From a checkpoint of a small mixture-of-experts model trained on Wikipedia: 64 experts in each of 8 layers.
Below are experts of layer 3 (counted from 0) of a mixture-of-experts language model. Rows are named router (the router's row for the expert), up (a neuron's input weights, with its number), down (a neuron's output weights, with its number) and show model dimensions 128-191. Each number is 200 + 30 x the weight over its row's rms, rounded and kept within 0 to 999.
Before each expert's rows: a language model's description of what the expert responds to. This comes from a sample of Wikipedia text that the model never trained on.

# expert 16
Description: Prepositions right after a noun, mostly of, also for, from, in, among, between, as in member of, part of, tunnel in.
router,188,202,205,218,105,245,200,215,234,185,182,193,146,219,211,182,211,193,139,152,209,196,244,217,166,223,268,159,199,196,188,178,236,209,98,198,178,194,240,223,171,171,212,201,185,188,197,192,231,190,269,139,224,221,147,179,172,176,142,191,225,224,209,192
up0,129,202,176,195,190,265,171,208,192,164,196,186,226,193,186,157,204,217,211,256,217,222,182,231,162,218,206,225,202,222,203,198,203,225,199,245,207,238,165,232,200,232,207,230,240,211,207,186,209,203,201,234,129,216,225,126,201,159,230,210,245,256,224,217
down0,187,218,173,222,271,225,172,213,267,228,149,228,211,193,201,242,192,172,180,229,191,225,213,223,208,193,201,170,236,201,232,228,215,177,174,187,237,197,236,137,204,198,230,242,259,135,211,177,159,171,201,196,142,205,168,251,150,182,186,218,158,209,224,207
up1,210,184,203,191,189,175,206,147,150,174,208,116,200,199,218,214,185,233,180,178,166,268,207,231,227,195,234,208,214,250,192,283,198,220,233,205,160,220,162,191,190,222,179,234,183,200,194,188,217,197,216,191,224,203,226,221,262,220,173,191,214,196,213,196
down1,199,162,160,183,167,223,183,200,185,177,198,184,195,118,176,223,238,178,140,257,207,199,186,231,184,224,262,199,201,180,245,202,208,188,209,223,165,164,186,205,126,235,234,256,239,185,194,170,200,172,187,173,209,224,151,228,173,233,142,129,198,167,157,166

# expert 34
Description: Prepositions and particles in ordinary argumentative or narrative sentences, often starting phrases like at least, under, along, known by, out of.
router,239,201,174,192,229,235,233,212,283,153,184,171,235,254,237,203,245,182,207,166,175,205,211,250,186,205,189,179,248,211,175,216,214,218,194,196,179,217,180,167,165,240,177,182,141,182,245,170,225,173,219,190,158,213,164,182,202,207,147,152,163,230,198,271
up0,181,219,186,149,197,209,229,199,204,204,225,195,129,214,193,224,217,155,217,183,182,234,197,167,222,135,193,190,227,169,202,209,172,159,123,252,227,212,205,249,223,225,204,162,185,195,192,223,232,211,161,168,259,199,148,116,169,215,207,206,173,165,193,189
down0,172,205,190,227,190,173,206,154,187,213,242,229,204,148,174,230,158,131,182,188,203,269,254,214,181,192,213,208,170,239,244,193,210,127,203,170,148,146,186,259,218,148,198,203,180,247,157,240,200,232,202,147,205,192,227,128,173,181,212,214,188,215,218,216
up1,188,208,191,196,194,177,236,167,181,210,199,192,248,174,223,197,211,206,194,215,200,222,268,197,194,214,189,190,185,199,262,210,205,197,214,185,219,178,235,191,196,232,150,189,185,275,168,213,171,140,204,246,253,242,213,193,194,153,185,200,185,202,155,201
down1,213,188,188,250,261,164,183,224,172,206,162,187,183,218,199,210,241,197,158,123,226,184,202,189,202,214,224,221,181,202,187,248,221,254,180,121,262,145,156,180,220,185,188,166,156,195,227,195,210,214,203,240,208,199,185,214,208,200,227,196,187,171,116,221

# expert 22
Description: Proper-name words for cities, states and institutions inside names of teams, events and bodies, such as Philadelphia Phillies, Atlanta Olympics, York, University.
router,157,257,214,212,189,164,212,200,182,246,235,131,154,214,130,205,205,179,168,185,188,199,168,198,188,207,202,186,192,144,123,168,218,198,121,171,226,222,193,206,213,136,239,193,230,178,212,209,199,252,206,191,209,174,202,210,203,188,157,242,251,161,209,219
up0,266,216,186,221,205,228,187,215,201,182,209,290,185,213,199,255,235,225,229,223,223,225,237,227,246,199,221,193,259,184,174,185,164,205,253,171,210,213,229,163,182,200,179,184,186,278,209,204,211,230,205,179,213,234,167,133,235,203,238,164,160,168,119,211
down0,195,193,158,219,197,170,177,182,173,220,219,212,245,231,219,210,204,187,148,222,226,202,190,261,204,223,233,182,216,215,175,272,136,156,204,241,172,200,137,203,226,144,165,163,190,245,218,226,211,196,207,178,187,211,178,202,238,212,208,185,178,218,224,164
up1,147,239,178,203,221,195,233,198,185,202,188,257,186,241,182,222,207,199,210,222,186,174,193,244,196,204,208,221,229,180,164,274,235,247,184,231,207,230,218,225,195,198,154,177,175,192,185,187,232,177,201,241,154,143,199,208,195,189,221,160,217,170,228,222
down1,186,302,243,154,165,189,199,169,185,189,170,217,222,186,156,154,242,187,196,198,192,224,166,197,227,172,264,264,213,162,201,204,160,216,192,164,184,168,188,238,217,237,210,221,208,156,195,194,171,226,156,251,167,240,146,204,187,222,224,202,175,157,175,210

# expert 21
Description: Joining words linking phrases in running prose, such as and, by, with, to, including, than, along with, &.
router,271,162,219,218,166,267,207,177,191,187,241,204,185,182,189,215,191,255,162,224,195,205,199,230,188,201,238,214,208,210,203,238,237,217,173,193,197,134,194,176,143,178,189,196,193,189,172,189,267,204,226,195,160,207,146,208,194,194,136,203,220,202,204,262
up0,205,127,243,201,243,238,210,287,198,168,174,258,231,206,229,181,181,170,203,233,278,216,204,188,244,178,206,222,158,162,208,173,197,195,179,244,247,156,156,182,185,203,230,192,229,190,242,225,157,168,185,208,201,173,201,178,176,183,182,202,187,205,230,116
down0,205,192,171,216,237,180,188,195,237,193,230,178,205,238,217,265,172,239,174,190,181,220,161,237,223,185,251,136,170,188,163,161,222,195,192,213,216,248,178,190,173,240,258,165,194,215,185,199,235,235,191,206,190,239,229,195,213,210,236,218,174,185,227,191
up1,144,221,188,169,213,175,198,203,181,185,227,189,153,187,260,204,187,129,192,197,213,168,209,190,264,186,206,236,197,231,227,177,222,185,162,188,263,206,172,233,212,170,212,209,214,156,165,232,239,215,102,233,200,237,162,178,214,212,176,215,192,196,212,146
down1,215,235,165,176,205,214,158,172,202,147,231,245,237,194,183,208,244,209,156,159,272,194,205,199,218,189,165,210,274,216,216,197,148,215,251,199,165,211,214,128,151,221,220,203,197,203,184,189,254,187,224,227,228,197,179,212,145,252,174,172,208,180,209,204

# expert 61
Description: Degree and minute signs in map coordinates, plus math symbols such as +, −, $, _{, as in 32°42′31″N.
router,211,197,197,209,247,185,202,198,158,176,156,179,155,193,269,177,183,212,178,216,180,226,181,317,188,235,220,191,152,205,178,204,173,232,211,231,203,231,250,209,229,190,184,228,134,226,243,182,214,199,260,199,173,179,216,204,173,207,242,191,134,238,196,222
up0,239,200,162,245,210,209,223,212,228,199,175,213,180,160,210,199,184,178,219,215,189,145,267,186,204,159,197,166,223,196,207,220,206,185,214,140,215,154,210,145,194,183,172,211,187,188,188,227,170,209,163,257,215,141,235,191,199,166,256,199,214,246,220,177
down0,200,226,235,198,190,212,206,218,198,187,267,186,203,206,158,216,198,177,206,252,220,189,209,170,162,170,136,198,198,215,196,169,215,204,221,248,181,213,246,214,180,133,191,199,178,157,189,263,194,248,186,162,233,192,227,200,224,186,173,188,159,213,210,222
up1,164,203,194,186,224,195,191,233,219,282,171,233,154,228,219,210,164,197,228,149,272,206,261,219,217,222,193,162,228,187,196,187,194,182,177,133,119,239,213,171,225,222,204,164,212,195,158,187,207,186,185,257,165,162,191,228,240,176,211,221,226,161,255,200
down1,213,281,171,193,212,194,204,239,151,180,248,227,208,201,206,223,161,214,184,207,171,198,263,252,177,190,193,218,205,217,173,188,199,217,192,177,192,240,196,168,219,195,197,238,209,219,198,212,214,202,181,177,241,256,185,235,268,227,209,246,196,240,152,239

# expert 62
Description: Digits following decimal points, subscripts and separators in formulas, coordinates, ISBNs and measurements, such as C_{25}, 0.0, 26.5.
router,168,107,166,182,166,160,180,114,201,228,172,176,214,141,218,199,235,172,198,180,186,142,167,231,197,210,217,180,209,165,282,236,209,210,160,203,229,172,242,186,227,155,167,220,206,196,241,217,161,193,235,247,149,203,130,137,175,175,198,235,233,174,200,190
up1,195,175,241,222,198,194,201,212,212,196,245,203,194,228,213,206,145,176,227,194,180,199,146,170,270,179,171,190,151,211,195,212,234,176,179,230,201,238,172,233,191,206,234,192,194,172,196,193,143,173,205,137,188,261,245,162,164,163,161,208,202,196,169,205
down1,164,205,268,149,163,238,174,221,194,214,190,184,182,202,206,220,211,210,193,216,212,185,238,209,210,177,222,226,174,192,225,200,205,202,241,162,191,185,194,211,174,245,208,144,211,154,244,147,178,279,169,193,178,200,238,220,252,208,225,175,165,219,190,282
up2,247,203,187,182,288,192,164,190,172,193,232,220,214,169,205,233,190,247,263,209,217,187,158,152,194,168,198,237,203,153,154,185,198,221,164,221,175,182,191,258,179,187,192,217,240,154,182,204,175,207,214,172,249,211,227,240,209,186,222,192,212,229,163,253
down2,206,174,149,167,204,243,208,158,161,248,216,239,238,206,195,241,172,242,188,220,204,268,196,144,184,150,129,221,199,143,214,156,197,220,157,197,210,147,164,223,203,174,198,174,161,185,190,232,197,216,229,183,213,174,207,234,208,155,234,243,210,187,193,234

# expert 13
Description: Nouns for offices, roles and organizations after the, his or a name, such as Governor, coach, team, President.
router,207,296,194,173,185,196,205,264,196,157,255,238,214,199,209,204,192,188,191,201,205,187,163,159,197,248,187,195,236,158,173,162,195,203,164,218,166,174,259,190,184,275,268,155,250,188,213,204,195,227,144,227,224,205,259,195,248,183,233,231,188,186,209,135
up0,251,224,226,199,220,118,253,173,260,165,194,159,214,196,232,168,192,160,216,126,265,209,193,226,200,224,225,236,180,192,186,203,262,230,219,169,221,207,164,214,227,195,175,188,153,214,151,207,227,196,159,256,187,187,217,215,168,198,142,222,211,157,182,249
down0,288,219,231,210,176,210,226,177,166,192,226,184,234,198,159,205,233,220,220,131,236,176,198,227,214,149,262,243,165,187,198,188,198,192,224,213,179,220,235,175,157,217,158,183,238,230,154,170,214,209,165,241,172,163,236,174,220,187,222,243,175,224,212,170
up1,249,175,255,175,187,242,165,206,175,147,245,194,245,213,180,254,192,134,213,243,175,146,157,135,231,185,228,164,242,179,219,237,190,209,165,190,245,210,211,177,227,184,222,191,213,185,216,203,202,199,233,203,214,189,246,199,231,175,173,185,171,244,177,233
down1,206,193,167,225,175,248,172,157,196,132,190,241,193,205,234,209,209,228,215,194,187,214,147,257,201,186,181,246,202,198,206,189,150,266,203,206,215,171,188,177,181,185,208,217,191,198,222,226,193,157,235,238,219,205,170,170,195,211,167,215,210,167,204,162

# expert 43
Description: Prepositions and linking words, mainly in, during, within, into, as, because, usually before the or a date.
router,260,256,217,222,152,294,191,246,195,209,173,199,192,192,270,154,193,217,189,232,182,201,234,216,170,174,233,204,183,249,232,178,175,179,213,214,245,185,205,191,206,234,238,215,164,155,196,186,231,195,226,151,167,187,174,204,188,193,137,192,174,212,180,220
up0,208,190,189,172,265,249,146,183,198,186,183,239,223,196,187,237,222,242,258,223,220,173,190,138,254,240,201,224,247,188,205,190,173,181,202,188,215,196,237,235,235,198,181,202,232,256,180,184,270,180,157,238,172,233,163,210,245,206,213,211,197,153,234,216
down0,190,256,239,193,232,178,233,207,226,202,244,208,166,197,224,175,184,172,160,240,183,154,255,170,225,241,255,147,176,226,214,196,227,228,169,203,230,142,188,246,212,252,199,216,234,233,192,179,172,194,176,194,191,146,171,162,217,237,189,196,228,226,226,235
up1,231,203,183,213,197,182,236,190,192,200,167,200,207,203,179,193,190,185,210,205,224,195,268,240,206,224,223,194,204,217,239,212,176,191,175,258,166,215,190,166,137,167,155,219,144,185,182,217,214,221,164,175,200,219,226,168,232,212,188,231,241,163,147,192
down1,173,209,227,199,200,200,214,213,195,189,180,178,229,193,220,197,234,174,226,210,231,193,204,239,225,227,228,182,173,199,194,212,172,265,193,147,154,240,249,184,239,219,209,216,246,192,256,204,227,212,211,202,201,184,211,251,164,244,216,201,223,270,233,193

# expert 32
Description: Whole-number tokens in sports statistics tables, scores and coordinates, often between pipes or dashes, such as 8, 17, 43.
router,174,181,150,179,224,130,210,150,169,238,213,244,196,155,219,209,224,203,207,235,180,204,246,259,185,242,182,203,163,206,219,207,248,209,134,206,166,200,211,191,193,229,182,199,231,161,271,217,202,192,150,232,196,170,182,202,147,202,191,215,194,223,205,179
up0,208,162,245,145,203,219,211,185,160,156,201,213,198,169,173,226,144,150,139,179,161,186,179,220,215,249,218,187,213,205,238,185,161,214,176,201,173,176,197,254,177,173,160,195,205,219,238,190,228,183,202,197,193,274,172,209,243,192,175,199,170,203,180,190
down0,211,187,179,213,247,191,184,222,195,186,180,213,163,219,239,230,201,216,227,228,164,180,191,240,192,195,178,219,234,216,215,221,158,185,204,180,207,143,262,250,233,177,263,221,173,223,168,239,209,179,193,269,175,174,230,209,242,154,215,239,211,234,181,181
up1,260,233,170,171,217,211,197,207,229,232,171,222,135,207,193,194,157,182,210,215,197,244,130,222,204,181,237,149,220,244,238,176,237,214,203,199,151,143,212,236,203,163,222,237,197,241,198,230,199,153,224,126,182,285,186,197,243,206,203,180,165,203,189,173
down1,189,202,217,195,224,217,149,185,155,169,198,225,215,241,209,187,133,197,185,167,183,168,192,171,226,207,261,204,239,167,142,158,179,254,162,191,185,194,193,273,187,196,227,169,183,178,198,205,192,226,283,193,193,189,209,218,179,203,221,196,178,265,198,209